From a checkpoint of a small mixture-of-experts model trained on Wikipedia.
Size: 14 layers, width 256, vocabulary 16384, 53.7M parameters.
Experts: 64 experts in each of 13 layers, 2 picks a token, a softmax router.
Training: a variant of Muon for the experts, 209M tokens, 6391 steps.
Below are experts of layer 6 (counted from 0) of a mixture-of-experts language model. Rows are named router (the router's row for the expert) and show model dimensions 0-255. Each number is 500 + 40 x the weight over its row's rms, rounded and kept within 0 to 999. Numbers have three digits each.
After each expert's rows: "mostly gets" lists some tokens that are sent to it at least half of the time. This comes from a sample of Wikipedia text that the model never trained on.

# expert 4
router:467530435511479508508531482655470462523538494568475548512493556457504488517475585509551482565489521469530503508541501437509488452486518525423522455450519517509511490511459449495461521526472453477540470477512541546473522466531436508499576364594495501494458584505473503530443472467409461467478438525412519562543533535442401533457518515551524459535507540550476518480574541520472489522590487505547570506498563495510494549492529477571547534497522471496476505546531485531472467489429492536457465507508529439467527541570517517544487486566468543494454500468495517550510452435495479480496518476489477509536540517469475540475460485504525479532577506504545507580516555534477569549565440488533473564427574467441508478471445462515497419514475491458483522500489500474563477507545485
mostly gets: " Genus:", " State:", " time:", " pm,", " 3.", " @"

# expert 39
router:510580512457453506516444503518501507501515614480560465480493525512491482475478508461504468464441494529547510464492491527515524513382475493494471469496527540473526516477459582485500549586432525464436514451532566513466589482512538484475464499544497490434444554538488447511449481502456504523533464427455476515493515529517504524551446469528456548497552497536498528473456478531574566487511521490517505535460429487530500565555521589504502519525496574519489436562611498462474510468549494447487481545590525514514468504543549494484464492480525493549501498488485523583502435458469437509542453370429511482533488481513575481482521438548436485548487510464492551463488484496453468487485511528523476503637499556533431545513494482601520499494450523447499534489456461535502509453544571
mostly gets: "ë", "erb", "igan", "ič", "worth", "oud"

# expert 37
router:518532518534459526512475481550542447460474464525578514455472499489547434518486520526485596534436478556550485554537535510451534531460441553499488500510481487505546551489497514530500516475474463570464525521487553505456529545437538491514468487476443404485446486493522475531428460511418530593482466435485491618539478423512456482477512525553432478532508584520458633457508493565547543527469499507558527553481447484539428544513512484523501508480570557554540449607529514489464493498488515481476454562508541454499522490456509538503432523467568517473477562501462529565551505490487436455527502467473541481535510519495536512506451494473478511480458493513486502516547454520522514522504521538480475540544513526518447465495439580521499486549516582496488474541475421477471406466460608
mostly gets: " Wil", " Haw", "&", " Cro", " Ma", "OT"

# expert 61
router:505541517482431488523478538511495429529511506519550541482517527543508500482512500496548528483498450467530524548533434470516520560482523512534501412477480511472451474513508544488451505452488446501483537499496532484439608511516516523498499491537484491426522483469480489492522514543530492561454511487474491530474499504483498580488526572553549473505531522511475534435535514555549573456563583479532528552479496544538486453548544532487442510511591530503556451530517576403482527507524465554411456532556547572576459517455513455508378516450572549471443516491467486482551530538434471467543476497503505474557412508499560493519504539516496495453485454485471558512595359495522482486479488548391473554537467552473483495540542494529485482554486538479487511470461500406497571540475544
mostly gets: " Roy", "riet", " Steven", " Ray", "gie", "ieg"

# expert 62
router:515549490489446521473545395579482492511468457535494490479573569530457513517488530494550548546529534456587428502482499514465506442456438545464525519534482519472527498544495420520537504501452486487513542473570561563459512560466444562438515412557494477491506545526392465477492497517394427504466442510478497472472428528456396491551527486504588483548517504583485532498553486490477456503503516451464571500439534473583516460489476523519555565548564514502555469506563469476513495490428475543491502458468511465526488545560512479498489482509482574540495454523534538512482491493474518512501475535474495538474546512467491564463460497495577539455532513520564496539545495563496492500567436502468470577492561490560504558487452545453445505488586541457538503473463538535550510508478498
mostly gets: "5)", "2)", "7)", "6)", "1)", "s)"

# expert 19
router:544577539493527567504537422518467532497468463508514415481503503500477500460448537512519577498406589506551429464538479509500517441481468576479557541539476494471485491479544440474520524478449421493495531482531578523459414533476437558463476443565494464494496513469450516502505471486420441471470486494423462494487456534458391474522507476489526501606477538550469526513550439512529484498557480488468556554456496454485558495494541547516505482532550503453516491544481449440452498483433471517474486517447494433472495558503503521431411542522459549505474515483517585544512465459552458494523539492494511504489541481459528530489479483505583591479545508474498487536488502573505496506570498505463480576513523517538493562518415514443508459484523432405508443484456559459523470516539472
mostly gets: ")", "),", ").", "5)", "2)", ");"

# expert 47
router:485531467536543557521504512522514433568519454516473510521532502527467534474452498531511511582501578492551442480493537517477503467457479525527513453565537489461557466508502431521494507479439526520509522489521525560460454534490442567499478466590461530494460497533478491481504482498496452426450461493472484517506475502476445546495542532450577423512542499529521525533478427511586497515595518499490576520465478501540534493518563506528578481490505532482529531568510460477504544466461482533459459573486519437472537516499507479489526474511515578511525458491514578476517427445487486456460440477423506538546545434541506518486436522522574537439536521486490514444608573528498491517541438545443430515479481538507566489521417521506508508417575443463554470427437555504578427478557438
mostly gets: "y.", "i.", "ing.", "age.", "e.", " it."

# expert 35
router:525484484485425530472479494507537474531536503551477425460473521569497537461481468537540609523428512470523530543574546538460507427473480467525535463573512477489507517498492448507495536449491508519526501477599569557443426482504488487513516402561458480509421477524469507513436497441477509434532473440444461592480451513536428557524493533459553560507488448517482509522552437551532454464516468605475522494483445504540563484451504515516521482525496555523545474471455476487451486491468507588497419546484525455486566567524529511510472487513559457528515547475489588497466437495499476427493480556482529488510487494554525491472558490448572539509521502416524505446493578519494546534531453527490507506476524529501627465529464538506496448482492463454521459495521529484503495527568424
mostly gets: " 21", " 26", " 20", " 19", " 23", " 15"

# expert 42
router:494534490530465528462475508560481519492535481506508511434487488555494546380492453565541456528430495501528496495549549523488478467494473544450520461537506501483484477494422459554515525472502486458530479493524575525486445482507519486510559402503496468489460514551493477441470521481437473430487513498509494557505509478542437534465521539438540487535569457508497571494506497511491452533464483591467527542470460485501514501452515485499597474377484495487561520455492448490455535474462470528512511483460526401534539552485494454527551506481486515496492467461501582518479450498510510426499445516504573510445543498523503496475423529492547550466548453471552485476571533589504576533536455530460471524490547531531606481566401484483535471438502467423555495513450520493511410461609457
mostly gets: "The", " The", " His", " his", " Its", "His"

# expert 29
router:519547521532508523493458472548476455542517445487493427521486547553416511447542537504539531545445530510555499567527505523531572437499456505536531421545475491519507453485522426489517485396466549438515446473499526519463445462492470534532491431515420478487482460525481530489544493555449488458514493478513483527514434520487413565497550477525508429541546480533540541455496460485527482425544564478445529500440445538537548499481494578508571523483588503521531490522501457480498464473433501507503498508483479431497549533491502478566519487555501540561454532493500547590481439420466473489537483518526502512476545472580506482492459524503560597498503542471469452506513510516503508513587478552430505499469484531553565489445406424468534506482483518411515529489497557472542402501539426
mostly gets: " 2", " 1", " 4", " 6", " 8", " 12"